Below are experts of layer 4 (counted from 0) of a mixture-of-experts language model. Rows are named router (the router's row for the expert), gate (a neuron's input weights, with its number), up (a neuron's input weights, with its number) and show model dimensions 0-127. Each number is 128 + 32 x the weight over its row's rms, rounded and kept within 0 to 255. Numbers have three digits each.
Before each expert's rows: "gets" lists some tokens that make up at least twice as much of what it gets as of all text. This comes from a sample of Wikipedia text that the model never trained on. Tokens count by the router's weight.

# expert 5
gets: ".", " |\n", "\n", ".\n\n", " to", "\n\n"
router:138059161214184111114093144078128097137130109136125155157137135124149123179117106188127142075155126137090066092199082150113125168090111185150128165110120145136157115102154104116169094140129150138142155196120093118156142121225145058081108163121178099134112114129149071084108098154092089149138116131153107154112103110144064137102141059144156142070169147145156129093128149110141106100122
gate0:132132125101178146145102175155093122094169153124133144176140124108077130128170115085113107136180181141083099139144145111082090165156123114130086075158114154137152115135135144112152105050130185161144064065057118103150132136090162154068150121136140074124160060065040102097134124146168128139117199118098150130148127153118091103122172146099161157099181112107165093076136160114162126108105
up0:101140176109162121130131168121167046095174148129156123124050142116150124157210150155081098142097143149098106143177137141173148194148070133147139096177150099075105085152140055130112106106152157118129131095139127098117123094144111119075164136127097165104189155057146120075181123120135089118189140092099147160151127135117108115149101100142119086149090090126136138098171109155156042110148
gate1:138132147155101110135126105114119057163089114131126180055184130106105155130165066126143098151096145119083192154128153084113101109130140140131137177091099194087136158117139119161082046130150173085126111132103121119087148101186133144121203115143144111155071121132233174163147127099082081106111145196106149143092145117081112135123132161142157118115165115141107129123102147146075118169169
up1:136083058078157126079097141117106121105132153142079103152130124086123117132132141090200116149147116157108123099135129153106164156181107162143116157148057088136057147140109133147109143123056166133162164136143160132140079103167123109136095076092144151114157162178091098139159111117170144151110067105151103133130103113063137139111073083141152135205184200087115162153111141064082118155170
gate2:143071080105116116207114146093146175126129152116101123149179137127144126128193142139101149115101112147109129155080105154153117159140091113121128140115138178150127135105155139158180141117191163085112139144122115128077130114109071069173131136134140143081060157133149128138176089121149186128081064084061149144157080118149141078148135064167143069199184114137143190198124130094109108140123
up2:122105146173142125138077089109112105093178156105150115156099188114179137043135149122115160121124108131130087188139135095096132048142107169079129167188155163170137166126135092126124186145096083133131154054144099122078119140143085146115114082172155153118095148165098152161151080111103159137149086135150178104111156121110119125162131112128116197089079073151146153099168189157143073111162
gate3:111083120140139154133101161116102144107101146190093098108132113117089081175185055154130171069141173127133133174113123132128116128128164186119140108095098168117133132107128173076147068103158135147165126183192134126144103126122123107070146171127177154086092132105112144130113180143093157176154152159109173148052132128118076125157180055176186137098099094101146107128204142108091128151141
up3:106119164090108148128122138116144137121143148173187165119144048094130113126137098140127147079089174093130140118096121086113147047142143131127111182155171123197234141123173146106156179140164138119128121050105106168133119096098117145140143155061149098124151146154069087123109102100084048144129081174086139129101135136169124111158150106153122159109075071144109180171144160111127120134107
gate4:157091142146112134175127148182153143168154121141111141142137116154128101149098123083080136113139113158111151157127059116104122079077153094130148194108137122116078126086148152104119082149091171096126123184151130086139154203127117093145066128116194072159107120163101089084151093089176105117079116164155184109164142153152142126124114189139034124141162104159143138188162114137161112050145
up4:143143176129191172081062161073119106106130132087162187204127117098155139147097115164104125102154101123112091125159105171150108103116111151159155089120123123114134082111154120136169106077084163136107148144157086133125083152099143138121121200153191089120132127131169028081122105103100100108143152167172119132135114130110170184107198128125087076083132133099099106167150129133179125098189
gate5:157126115115111141170132095139147079055148074110133145165118150141129156069068118141054189084130157146126128135157125113119105138119047160101113115155194117139132127068103161171172097121119103125144143126174104118082131161142169090108206107125107107125098124127083086106195188160099091121112169129137103153129147218112115106101170073145186136118152128125145151130115096091109183098108
up5:073082088082144130159095148106191091183140156142174153108129133105078069116147109157103186137095106126090112141158116161144106135172143123152075139174149136166147139128140089119091126101151117219112152111174143129178131128129128159140184172168128150099094156122103161139169165119109128162163111195150069088114107143178114157153172068104172143131176091135092118126123063183080112144100
gate6:176141104140209136162105166098185100092143154089092154154177126127143130132083107105129112144170135181122140165205116052076130057102154174142162116173118076158130104113092169153142151129194138168157121169143077111172184085161130107147136137102119065107084148156084100051094098151133179083118148123128162136105136089174141141139091124146104143099149102144135122135137141130097112098151
up6:082109099090107128157166105113168143079133140127107073109093154108145094080087095141093140115205106158158150085173112099076078132116116084188124161145087174106120126120083134100185148129100130128098116126171154107118115090135086096190164146108155140137133143100091107108130099148127118106131179141103176136051213095141166120116145101187138067116136087151166052120167129121163177152123
gate7:087144131143175059092129140145106095193123158156100086107176124098140135144176156123166079123042118118142102107135108130121162105078137132162130107110145159156126147113155143138130103156106166158122079122126151124189102117183218121139094143142088150190113128143126143042163077179096104148131125160113170156152182091095182128114103137103135110126080089127162085136168108063067150128147
up7:120166153186147131117118161147166144105089147121133163152138132146134102102130078148120142117129084097111169154109119103086057172119108180140094096105174153072129145070154137118082127089116127120189075135205156114096068162084175159202115099145127153137172151172126091072091151114129138138090190104121216110160133106121120140169098198090153174131129119130152093108115113123143178115150
gate8:071132142204137122127113133174140104093108168147135117091139153174149163131144139087190186117091132135149122119172181155109182160127124153136135156106149101140167152144184150137132051081115144125068111159167072091135128110160120085166134092197106167176133094097114100079129144131140097161151102105075158114123071120146157140092163139178140192072089089153174110103144157171093123137085
up8:146130143123109117177119071081160166155141141110078112158135127114117182202113092084114101170140114144170157125151112136155083118149118106135149121153133120079069160147112092180124108147106168048172125112137108091169106110155191115129148091157154096134094117101143128136049147143118109113039121150100131071170172100158113125106114155099103130154164131185110145160189066133080063157084
gate9:097175161161163130157062157095149113161163156115094146121127098104103135113152114118058126172166111140069094148131130156125129133095108156113145152127110132126118092136082137129131017175071126100122180121119111138132113135111150128036189164140097121110115092136099166123108094119132139105161111087116077126164169101130113158056138114154102150119115152205104082103177099169074068073124
up9:075137126101137115133125087148125121123107178110099176139144240109136132153088049097142161099163135117100078112124162117114150132121129131112102133160206126150095111153162158148102174086136128130107147162119096159104097104128151087114067133131148135185124176126168187108082157159116071156181197105113117073163104089170134153098129080072116084110155143107151125153149078104088126173091
gate10:142083084111156109148155123150187165160053171116121137186161148098113104096117106144080119068122129151142166079133158137112094135126116101143109160115094117159135131167104185119096119140126106171118078063178149099201184116169136100099083074143139127136172135083111151123104115151142132130136142121162145123093135150066110162055171141094071157084139113165071205132127126071104171134149
up10:110125087162183107125121136122129103072145147131121092075079143143177095042114139111081084115178137143081125128102083144129104132109145123140147099130111114122121085147112134152099170133162137155151077145138145155144076116179100180217125153112106128142180078102124147187177173153126128146071157176095132157172079091129126083052109130140191164115154154099130138172071131133138069107101
gate11:121112134158123081093146104146118084162154139125150134177117147167085130162121083127168171125068166141139117106134102093153090191109152159092112157106097187108178137114157107166146141131110133094125115128120118164121089132120187125167068084141176112140108154157092146110119154140163139164080167134165074160084098151068085085143235122114099160110107086077175116149127179121206163144150
up11:132161147171134131132199154175153112132167173151151156124104146074123062122219097081149118185101096129116128161126107176112126144173153119174149121114076097105160125179147105119118107139137185102133146171160169104176177146101100201131137136157118099111116140116130109131139139069127134116118053116129103143092130088050141132139071135143149145107159119109116143123205078094082117061087
gate12:164122119143109129104105123079136107171144079097131116132135075070115170137160051153143152056118116102134081110103158207057129150128118144152119139070148122157132085081134158113134093079163148123177103087093125134120039155105156092115119127110141094114170143164170091148126128147138102174080170139159133069105133167132099091102117112129174152150175140079131086174067120132159081103089
up12:186087163174103163112089156103102093165161120075093127081121130151131152172145150053105093207120124115097144133192156188116139180118152142120154094158153167080156124116118114157067211159125138144143109177082135140109156089131151212191122066147098116113174075145070126135126136088166142155138149104164099163120130161144136107150120171108116158123099140132136149110112070124118121156120

# expert 3
gets: ",", "0", "9", "8", "1", "5"
router:136076111099079101154123112085175123113119148096159144109088094106116117156137139154115184111120117117062104144135104109098137079074052107108144063095101157176134164193139176087104103154132082129130061147139115156106131178162095063118091131126147116114205112130084103148129112156121147205112065055080148085150063143127146138127119148176094125122147117148152110138158150155160130111089
gate0:141129083132091109113092131104154138153124179115130082128063175168126081125141086109075121186099162053108117142100104051125073149118108106144105111174163145115097094076084099112133141154171125163165156115205163160155130110161127096108214085168123135138126137095097148093137115112126176137113169122168058193157131131146062130146151092152098091135125134111149105163117068118124083128124
up0:071161089139150166161123088088116088131114124105188085141114110098182118133179172121096119118134113156115149063129102173144128186092090135133099143170187148128143134121120175144090133098170190055120147055158125129144084167142117100081117089100123127136138123110156077130176133135096061105187107121172149150161161187135083149108075106109131148114155138150153159168137103209085103115105
gate1:137138166082079116119090132111087106139106091076185164121151117094131158107184162149091160116086184138132140114092116164150112143150176143101161079103117115162131064097111136175129112104130077121125153123121115095152169071210098093129132121098132077119173192152136153094123091165129173172135114096086160134076076094115083057182081115139106124121112097104127157139167079093102141092171
up1:154102128103147156152159137093151111115085132146148160158101120166178130169156108137125085173089172104107047080110109171132193075188120081156161172129084110141047177172152126068142101114188096110127110122119170082112125106171136125134131174071081116106092163101148103161142131102178146128122123190104119166163143105110118148101136168122148151076194128116104069079118126137130091130148
gate2:097161122119098134092120142093135115127122147119129102146220126161112198105157054187090185055142099130108134110167146086118144107058132129065126125126188104115152155153112125140142171099111154088098134088116117188109084130121073180103139112135116127132136129154172161138151174115065117130105166127094065137141124176104121164065147052175149108150165091086124109123125124171139096167139
up2:131133126137099188121167121097124118135091118020073089167142095082122152081160144144103179123154186159132099136175182098176130169122141072171103141141200165118131122103122084087127156120107076146166172086128168163124172121088120111113184143127097122128154131105103140146144149123144144080133123192117104125148141116162073052130084127119147095085135145111193091173135140136093095097165
gate3:101116133116087187120121186087146128106135111159092170101158115146202116108100128111113127120116065060090122132146144140124133104095125182156126120115128123137073088117147118161019064133187121119117162136187117150106099188116189119147128112217105156103100116151105094189118145099106093166096076176109120136130123140084154176123138125148124143151159165123169138149164174183134091156155
up3:156153182116152126144160093088124141082118190155154085074139092097158095212169101109160133131096126142137109108122077117098161130098156109094180124138100194150066190078101126153151126080132128138091123144073115113135111132153138127097145112156054112151102084082109112152124114133170117149133128144130111125124096059112096073145081162096106073149107130060180186126154142172085094106086
gate4:156093106136109144107156110176181046036160104121110141045134130112090195140105115105073112093032125095106075125137122107085103155088130133120113117093079109100193129166167149144110157124144092113165147106105089161148123130125116123089161134093125124133179107146113127148170155143157108164132158115075130161131153114168094094148134097112145185065101083118134092071176136141092125138145
up4:095118119106120104152150121199103119084204144168103151152084133122117140174126137124166067085163088083072130083113145145097137123217106179112132086093121138122139165126152153117112110100180118064102104181106073092142120074152137173159033126124134151133159149064173117109180187169156102152108137123114094141074183136111147124151100114138132106125135162124109134105147169170094135113149
gate5:097131111084052085115100135131068105145145125150072165098114107132146181104084082151129118157107122127099073179123123056102032134143054122119109139118063118133142175116159146161047131112136089107100102149141077142133124086141123100132134135100164148185095050097140130151147133163163100149184125185097119146154147086125149127118138160149152126108154081132091088116149091114167132175114
up5:124166122161135160127129134138113098111078148149162161099107107120098066098134184168148056123129203122155110032115109138118125032139154075106105159122094148126161132157134102134189106120143101108151083124158130113120114123129142149158153074175155119176193153118185134102170145189141088139085144110171144111152152108110133164168078099174079166110106157113099109173105113181142089138104
gate6:098069173165189129133096198157143109160146151088136185147155096109079184171130151104126198101130143182097106155124156113056121153132143181129201137106121169134131112105104086143112138137094097145099151141101119169148122141140123123086104129116136154175072110177163140077172081176129135160048080114149161139116084152099133175131105119115098128163141119114100139153149175184096137089176
up6:060053127110106063133137162144129113133109170073164129120148156180141154149180093114141083189153140079151108109078131086136151118112153099052141171176162091112125080157142131126143097139144105115143071131145117168187175127114090111179124110156085154152164149126143188125162128103156098154143115117083068122146145128129126102119184131094088198091149140139106151146076049131117134093156
gate7:142104148141163191120109113078104153094135179110097126086179106044154123178109144130130179114204167162131082180154149158136181058140113094129164121098085098135151155122159075166098179147104128089107130146131108083167170094128162089165105104144088122134114191113115107129112107061124092188143103121143098115179131170081094114146153145127135126090120190155072096111140115119128147170151
up7:072087114118149097123147076144120142168115093168114118190140122155139167128066171145077169054148170172150157136101121106120123191116107120090126146095126120162125226087114113157151150122106118119109121150123096111159146159135114144071113128093163111151101107053124186121130137143155126175115125123113113104106050104132156177145092145171136098085120101063191142167143164151073189138166
gate8:114176168177123107135139140131150105131162125131145114155112122131101120138164123089101118148133137082127093148149135106147053027148138137133113166127131157155135173136166107070094123168145121096168074155170190101161131117142125104118176140224173159146063175150197143118107091119158129100156107193153159172105195132058127120165159156104130160164169112144153152152140162184112111144145
up8:151150149188079138109138179140139044246139211111086147114149131112143094147122119122107076125094165140153104128144112108184139064103099121100153116121115148153135121147056130113149126109160135153108092093128176127137108144129115142112113146145074157157139193111084139141207093158097113121178114108130161111200078109165107145114085107143117170126080118125111108161171141082086152151139
gate9:097126094111152164147122190129172089128101139076136123074121157123125109155166165141134143113135180113121095085142125118111119083120131181106149102174103167151101162147133119115162140104125059068066173120134121138209118108203064115111131129097098155167142104140081123090077132117077122185068146151162133121127112069148118170104153098117196203089103116131119112083112159170177098144110
up9:134152205155148077082120035156094124120169108132111168202165076186114152109161151120157121108122117130108163112141133117181161146118094055086160129109126142128117127092179129145034138100146093150162144189158134103133125156069123185136114113092102152121126095094156153100194119173150186127080150123108152144157096121107134166162072160089127135120123096092138124149159087128125120087135
gate10:116116100102103181124127144141171106127100127117113117107062135084169137154157160132059045138104159145067066173145127104117115092128189076154113105152051136166158195095169070119111158151127123148120076112126163134128118110173101102143188108170112145128202132144181126129111134156125157128072150139102137109087139113068163127111139080122107091103144175164141128115160115197143151091090
up10:106141109135181126147142163138116166056122118154155133117134154091145133104094106149109068160141173081131133125161108118093102164166112128156153162112120072124097157098211137080152127149088199136096076153184109137089060147135138088152125111112111164151141159114145173144178097100126134191127131128117107148137078131110148139110124124124069012101166201076131084153108133123096133103173
gate11:141076111070114136114138115134241159133158184103078103110139162106104118102143130111146135130150119110120133160115130192105123055127036082071076109142160090107113152114133077175092154138091116106144168155068121171120112155133182094151086133139166140140097128144090161127082132210102123123147090101104182129101119118078162112117108129160083067127100174125125143123154127154145165123104
up11:122100183084103127164129103105140147158105144168118062152177170102070129153111109098155058137142115134121085180164107091118108080130108088120103139146125146162107077176142105155124140113173190151107051100126127083112104186092132115102164132093112058143116186101109117094090160137143108117075127095189161155129100172109146145148028086117115119089135129069127092096122130135095124099108
gate12:110094088086140105128106134149089091204113112118161190106115076064096185183098134082069117059166098108114111109129088143118135095140119121108123105031135163151120089169118133114128172183192138044073162046130134134083076123106096128136106144106104116122150142163132086116158099167169157186122129116107135147108148143136122081122118129075140149129121129112097141115169129098127134112156
up12:148152142148148133130107095127118210123117162195148157085110105121175137116146110105128119165153071093090164173130192141083098104092178121149088100185150157109112146200130067141119113170114155129118127108165178130087077142126119124103125137122105091136133165089122125186106139108053118071173144083178095100098173119106106147110115062095084172103157110124103065117125073129159137123072

# expert 4
gets: " ", "1", "2", " (", "3", "–"
router:155111123130118102095123142126130112101100172151098117161163112134097130214144196079177172135139105108069155154155132108069121148093016124125134125105160151187152125095175163133148170105133168073158124090107087134140102139152142167154139169147119128146155130120163158132166127143093162178153126081149121125096192127119129077102131116141061104112185186193074123109169130077133150146124
gate26:139142109172090061161211111134121110168093118162183152122135103108127135215108171130170119088147138059105098182174092098126060137142124111103151157179154118159133142070183112151151161140068146148129122131169132142129139144162088125128061122119158165119163158150146101138154168158143150087115136154129107142115169108127140065159083126079090106085157099167113108138135138194146145126055
up26:138108147148143158105112147118145122110140133120096163024141132142113125141151159102100127132123114117113082160096105093080108098153110117139135170153134122176065170128129106128078092132148155201133092117096163169133111165101093109130143131115121156153190170082109126128075118111137152111185131049169182165096173109137171136126152165142082193169039105152108134125109122109148221101076
gate27:100037101126139114105156127118123165134089104109121170145195123153146102141166144104105142203139136088150090115181125112073046112094131100130222149163103117212081128094157154139163129106166144119145117153074192114153095140162211150190109131136132094093141127121169111159148140137133128158116111129106097132145160087120184087138101122117127162087147163097144098167110104136088136111097
up27:158119104126071125122095167144105101132157129109129172113047204116159107129092108103114114124136120128113092130109118084076157114134113111118098110158168098166111095080088194110153114137161149202101136116158114130159107125125098186121121138113098149150117091139075161157135127126122148080067156114117167090108100113189160140153082160185091129120125123222154148125191139146240135149153
gate28:142122130060169130119088119068165136075110139165137152158149065136070117146090103113115118083151066163074081107179129112097155124119136143119107114120076126095119140158139136142080168095164139138131235143150158104092135137112122165130132093181091168110130151167101137142162102147133230119163118130160094159114136120161122075139195139138102106188126134144090123101170197129127162146164
up28:078120126168118126151135159132201124146090076101102127111082151100142102143096102169087132127119177154097128084080141171146073083121114119128123156127115107088158156149137106128119123114091125075144094115062106116112158068081112164129149140086128124108131069183178136175110100153117161129158102101122114184129136135139112199077181146140193138121147180023122131165142169138122066073135
gate29:047156111130147203125157134128131093115128095122171111086114207140092131128155154150185206089121121167154136143167155065112081150152037131123083088122073104165152143149179131134131115127152182134132110117116092082146124148097127143128163189127138150150099156176155112150053105114120108119118110100158117116150160134075138134129112108055132162131169166080112068150131157112185116137121
up29:115092080152155107092189119121094127084156109108113118178076121138124106126125115189089124168156070182164132132086124161108126121126152097137124204141159119065103064143132100112152148080091154066177164091103102144122158210097101158091155132164140056113163110144122142130156081107130099152087109161176101131129138127130140128116146173124105107100154155069167188131074166118146168130184
gate30:115151166127172144139108123123143132154133113124138138104085153141126147024153135155130101117099152154138140093149164111083127093043152102108114130065122182111113155165111142130088129080111074120149174157110120110122142129133121154129162122115146095148196152128116034165179238173114134146138130089130140082104175125174103100104085094126121183091122143191094108121161074138143101122182
up30:131189151128174190119168142169040077137147107086137142093104165168124138141144135134128075152069086125138132129134146147126178164086126147019175179114116164105104167100127113165117130134099081126107120184058154165091158133132064129067148094119140134143092180119084075089133163119144108134107144128136112122145113064101074111117144106125153176111126110156113120128118083152154085121158
gate31:084132100197141103102191119085142163123134117086130155168165134198093140184156124117102139110076118117161157186114140200124098102097131136106160150123150154126136102119100112138173159160143165136131132128169024091102092187136137147105147110163093092128169130074133110134092129099157131174149144101149073130161192191122128159138163170094076111108146164146156143083069121153105133142072
up31:063150112161132175129136194127127154171088139128186177153110086076113128092165073088129083063128137144150150160123088141151141108184168116110087103161138105109147134115167089100153119110126068183119133116104162161095082142107101164101104156131061147124178129093143104079119119192155102142146081163163057079127121118149142137120142175159183168152074152149118147108134158142124156058120
gate32:135161163114148161157074162129136147101126123095210113141142130077123088182142154152175171165079167147153103165145121107135103130094084118089175122117104199122132130081088121160160187109123124083111146085135170150121222140152130135139130128117124093120103196114100137122139167132141120129059153102122111129138131096152084034167111104140101094082138096144110170096110193074168162131164
up32:133154153120147074151114148134108113131104142127069123076137117127138125146119114180110089131132110117102052048154063172158091156115157181115155093051123100126138153149149106134128120112115177087102076083129066087164143065129119160120148151219165154108165175180146085190168148087174105130122158127122128137159086114095144116108152173147103099148095149155099140171096124170154103159101
gate33:145122112135105101109169129161141144173163139138116110141175129123122068183123154087096108041162130102184121072096149158091123199105160240105140119126151083125115147131065155153147100132164137077079123138165071135133093146161136128120186157128146115162123128124131089084143100160140116120135125125183120076178127115083089121167154125125121166146164108052151091115167144170188095127135
up33:083197111063134112109129132157086157172131161164129096140149198090140167100119154137148151113097154143124095113100165133040091169142107159166116139081130161148135160075135128153181150103092109162104133145141158135042141133153113166117167187099108065178117134135133111161097145185127120151107152137160091092057162174150100097119081169165119183196102120123096130154106126140136140106160
gate34:123087095151124176085138106151151105186147125140137106143113126145129122192104143131099071153149153117087074147175116103131092094126090133169143151140185099119147119108103094144143114122159096121115155120169145167081150150203116107181091123080178171152127134124147199127168153183160139187168108198122119090166156098141105143063139124176127147030155054130110121093112138102102160148160
up34:157139131201127156136156177092129069154085131076175129167124116126136217129092107164144089101146130130138154090174116144134065180074167112084151094128157108126110129069117123141112156154109141118086115113156175092128127172129128131132119161146119159147169123063156147112139138105119146142114135112185111181134158119096129121060206139145089136176077118163130164123072063137110193109192
gate35:142124163203183169082102137122169067106148174164128145097150111111170107149170111129098099140130091155138087077140129153145091120120157118066196154081168050115039144156105099166121115127109080143122117157167122113113129077101148145130101165141106138133150131092085095085147081140169090119147174113118106115154190185097188130148137118095129153112092149153100068166177115154092111123126
up35:132119082128117157095146134145129157045158135134122136139104100122113169079123102083133122211156153096144137118143155120070127095062057064126035137195078134084144074174129089121160130147110113168120125095119088185066100153122137117095145130087082122149125129139107150143151155131068132164132192156093107130153144105148168148122119106115109117105095175122119148103217141155148139140092
gate36:131164140135185144108108143114140156190136134143143133125163103119128096120152106112072117151114118200079134131092187151137121145174182164139115140096119176244094188109111151104127138123148134128165056153185146130107093109137140134169133137183130127161103147135134079111109122164095132149048115119141169083186154065189162106147115105126164070144186172100112103154139136107166097103136
up36:143213115108118089137108134146111133176142187141138119149154106138102095118120123147171098201143170075121074088165103077082123149153080097161153113123139135150119161124169148139146121072129063179111158132077083110156108167135099138128172114123063079116140149153104139109116113118096167192162158104069147137146178070094106172154140148113131145168208122147167090142178084096121097117155
gate37:114098101105157120110100147184095150122083103133107146146121139142124154133156057111092114106089095149078184068208086175123077150106160161118117117112152169134206182161190142063153133128082134148105166107106083129163120103190142191148076118087156142123110141129132089127134145107111109089095122095133111101146108117125129198114183150078099130196172140172128124093111122175138142164136
up37:126152121139099106091134123219119114162089190101143088156142112127071186085155123128087052144118104130077085164086129128133128178101129081118137139160186131124188121072137130096127073090168123104204044086138146139197118139116154166121132156121144180162116118111137092116096132109114139139136149125130107043176110095140138153114175115102144173081160153143110124125154122107170154104150
gate38:206112130153108157115153086129097128098134101157121089109108102132152093125054125115115172127105122115197124178128099111151143118082151119163146155138136104137085085125210143129122100168099079110148131182172166049138104140136146117152121152110120166126074175116115119138146114181122108052108104175104085113096120117113141152132132139097167084067155110121134126028116052090110176085146
up38:145144122076146136116102144143162114125083050078162136121182171149107126100091123136174073140152107155137169134047107164100136133142030131088111135101162115123071144108110093097076121109085153173080133132147116133133134108148089128105166118120187141164107099149126109180107188161100128088136131152134151133154110017073110085133151152123149151152168123069167161128116119167112169130156

# expert 0
gets: " |", " the", " of", "|", "-", " and"
router:153147132110091067088114144115110132129132127139103134119214170043140099141177107141100187183125135161094115161093132080153081082122103048156064135131154079148102177117177173158128123139142172131103140110199139111108148167094102059133169128127129096150128127125121147131128183190130091125133114118096114129123132123096129133197156191157101160143136154122156118102118144127110093036130
gate0:115097125137109178139114134140119123136144158118203082139125103152116143123068119113132140094196118192176130148152112119118131155063099125191102187108072157097111173119105110178138071067136103076152079195114090159112146147093148092185184163108140129138130167112170140130147137179111160071124154125095086150165146110075120120131144160147171197127157134087129110161117156113088153078088
up0:076168126080219132146114155080121077104187155165106136108121121120124156130203125154136123123156143057131071113127116074139120098170074069057140133107150115136113148094083166115107147205088148107125179133109156166123103037106092114129070126127145164129082101113155115149138126111114069163134127153131136143088140120104189130146117137112099147112116089170151105114096084167103126158172
gate1:132130122149079133158105128154163144098114178137137099132106132136135157169100124101139069126125110100167097097076120133091110095059103106151081135125097125150121113206109152146123181080058127104170138132162100119109074083098096081156178130149145176120141150074126225068119114132168164134127112139163133142135153084127142117099141202125141149114162080131124081062106105186195120096084
up1:106123108100136154127116112155144108106145100097136188153143140109154143120109179079124183104152128128153096120120140137107170112167150109119137120083092167133127095068058143112135197162101088138150126213158086067100079117138164134069176109054133084093188199121102145124180139130114115132118171109107059148144140111131194181107093095129086162126117097142102122162155117177091137080112
gate2:137133106180135151136121111079045128140089091114085186131146099144142136158150127112161151131158090155148155140091083107094109103068083102139106163176102091143107086125160143143110155095101097105147126175110168138116112177079112099121115043125146068064093133077137177162136143145090166060049183115028093118087136133112124116158117138173139153107101120143121170132133104127128148136116
up2:149153109142166096143121107119082084081145078169119149134110147111101128157086148099165093134157146111132157136163129111066151200128147186118125115152118192088189111125102143177146125126133171176079166143127127108062155119132107072131077153158117129140119097153193117195122149175070081149103081198120139147129140132104174170152112092139094131143169177165118142171118161134135181185079
gate3:139185133180148092176126140146153122159087109107150091141097115098130117145147102106187116164154135105090107080084124102129122124081123135155083176090152073130142092139076118067121100118092187156163135047108130140105159137147097195113176131147142140120083103090175116151104129162148044041071149157091114124124134124074156087175143153125167088160120128126140094159080146106132119186118
up3:126124075139114156150193139060113169102078125065120091163184093142183062166164127113113091166104106119074099110080133131108087134169143119085107129161155126113106163080109199092062143132086136156070129107202151147160156104131128152121125139158141157136172107098143092133088082170113142101121140132106113095114113156160142140151140169143130079160126147162131175168087193130094075100152
gate4:147097107134147146062180098188158113080118186122170126129206137041135150159119094127123161126152131170141089129175121154167115138106074108112133158145071108153131135129128152149063145110098147133170045166150110119099103138077153170148085098115160112113115106110078111136126162111084190092101117156097116074129123145083099115143135155111117152134085108193154136155147187149079061125105
up4:073124132154126175126169115168130079063144121125096142140167062073170093072124119155126164112104100112133132129149174101153126126103153129096094147122034164163116143139170099113160162131133136136140127106143126119093072140069154134190142085218129094145151147124128085122136142095143163083133136151174110103147028145130112122148128092150184179147178114095169119140069143071162142140144
gate5:169154127146133082139156140119138127109115086101161122160141082108109080147152174084118097059159136081117156122142111141059121137087131119153140109080083129168120116148134159139070126110167060172086153139190148125138173174172125066088130163079190149148159154125109175102151139153148109184027145160116131136083184123114128052129086113093116143117131137116179106133137152119143113068143
up5:111127104109139087140135116089151149150149129112101112137102100142122070123076156084137100034127107166133143107083073134116176168127132109176146141101128166130141126077167121135181145178172116155082197130198068141124101205152098123126135122133172104116134142052087097145087176159112136106131114138124133154170110119153163134161158122025162166156119118066086097151104137154128094153140
gate6:128088106120144161139083084102111164123080118136160105147143171128162187096140145131123139084092063158137154151156118121073078136155161167091134077133131078193137123116167185114136068175150138127115155159126189152210091182162097091117107158069163124157094110085121105113125127150118115143113163142094111115138172176143117047139142160073110140110140079122164130116123093125146180201112
up6:110075168160140111132146156152147135136127155123092084159104108184128151135115119168185154139116119128119101153132089130173070148105155131103112087145155192103148098136097096099200152147140122087190125106122167158107121129139179078113093108140110171126059116108107139092146153154135195075156145170141153144162045058105195141132188091132109090131097164153145118089144062164167147100169
gate7:089174165122092108123167119120142156080107175096129140134151150063105123175147139145139175163124112156171097147108124060148133096142083139157123129149107114149079171110154098154089049148173146106150147107181167075090236076159135158152096059110122083152152134114074124122130112130091132154115139093134117133109111107119134174166160047110156145126120092168107166153125115106193118087099
up7:140106085071120193094112118139110138166103146096127124049088160067130137168108160131115108097111143135168142156148099165191123117156138103108110120145136091135106134095152164092164144073090077143137125105154172147156146120149065192076132181067150132141142109122103072171099140064134075099107082144138129101082099118190161132094115129126132122082151123128146096119060127129084199143190
gate8:126137122033159143099140112106214148102100150088126153135169103132148108140088146086132109155161133142123171194193153092110078037108162113146142139112119096117168211134096117136143147096072107168130145164101106121119148183128150107055103158115122115177090099107143158092102099181142089113164053103150130105136107116128167146145139072134081125085120118124131122076162120137103097103128
up8:137149146061121126141122097091205136146100133107096130155168101156189159146083102114121091150145137110107161184106172123084132107140143177118114105128087105155172132131134109125138179109144133195160154138089085108116142155112134079146169185160176140135113119125184114122101084195222158122152125085172112160124096090177140123118101117175103079106109151145079143093153066076174124191127
gate9:154136097134153121053144177133099136051172090128131130154075091085131168159027101077084114068184117098163126134096124100136126119137090104136139107165099137186105110104160162167103136064118150133164119081058109147168083159066117131117098131094149131093159115126132117149163164177117148148087080154156116139132096148134166099117103089083078130111128181113166110115111165099094110149141
up9:164136133141103095138153134145139146116080116207142109124113163122159179125183091128061098129192152144137108138115166143108110163072073178130146106121102117151087125151062129165138182107103120083156143122102139189120123132119128115127106081154166053078142108163106091179122141134113092143148105152066161143103107107218129153112089143094085098107104110070196122124127187092078106135158
gate10:140080073129106157153046139138145227106059188129147123105138212175110128163102115155169198103163135146143108103084140139130147178120148129140090123086136084121130151104132148147097088098153108172119137111095085169134127093100147083129144093130150050091144179147181111176118105133103135107162180129138169133141083152138146083131128142116169155161133136121098108103115191133184121149101
up10:161097122136108121088135157179128158095143096142059141106116203159162074140102173154115098184079132101144132191115074182109131097134117098095101141061093125100101100098125099058118124116135120072144164144153163065109136129149148082109121135129120169101099156131204151131111074085103142123114101117145103151087149170104129152167134073165137070166127114075171127130183135135127137077184
gate11:136142106145110099133140149085204073124103097124162132128134163102149118166099149085165135141110110099160183113071144128087126177133122145188087171150151119106081138161104181094112060183159089118144147121124108155157129156172044140101095140130162108119121120141131100182134165088182140145081098165082113063105120192076142096170080112061147101170176140161136127128079137107129111110106
up11:145126121145106088134066131132172192110136127027097111224087183132115135196134092079068115124139127115142130122109146151120106136140096112125144143093070094105099119127058122136119098114058156119127112089101152130138140097168179081134071060117126171121142114100176082122082096155145142106089176122136130125112166133133145121162131159165151081107138149075166149159082150137125170084151
gate12:122096139144158123049140150099181183132112137126194086095139063079141155134101110115153138185094158139105120122124065126174100117114079130117067151173137099158136128091141177121102074118091163082136181174081112153102135121109098114132151156148138118102148119077122109122130138164144138095093149110132122081173213123108165083197174128094146121096152170124075114118068080161152089112157
up12:117139196102099176152159113081135076177140148160115213111144167081093085098151164143079156147124122107191098140128136138145167088113088126081110169100077205161118142171124111127118185070157088133103105182162119163115153141137194107144177104112136090083170130183172155119117146181143128135116085126145104121095134164163125119148127112168115090152093151082147144192153137131094141154116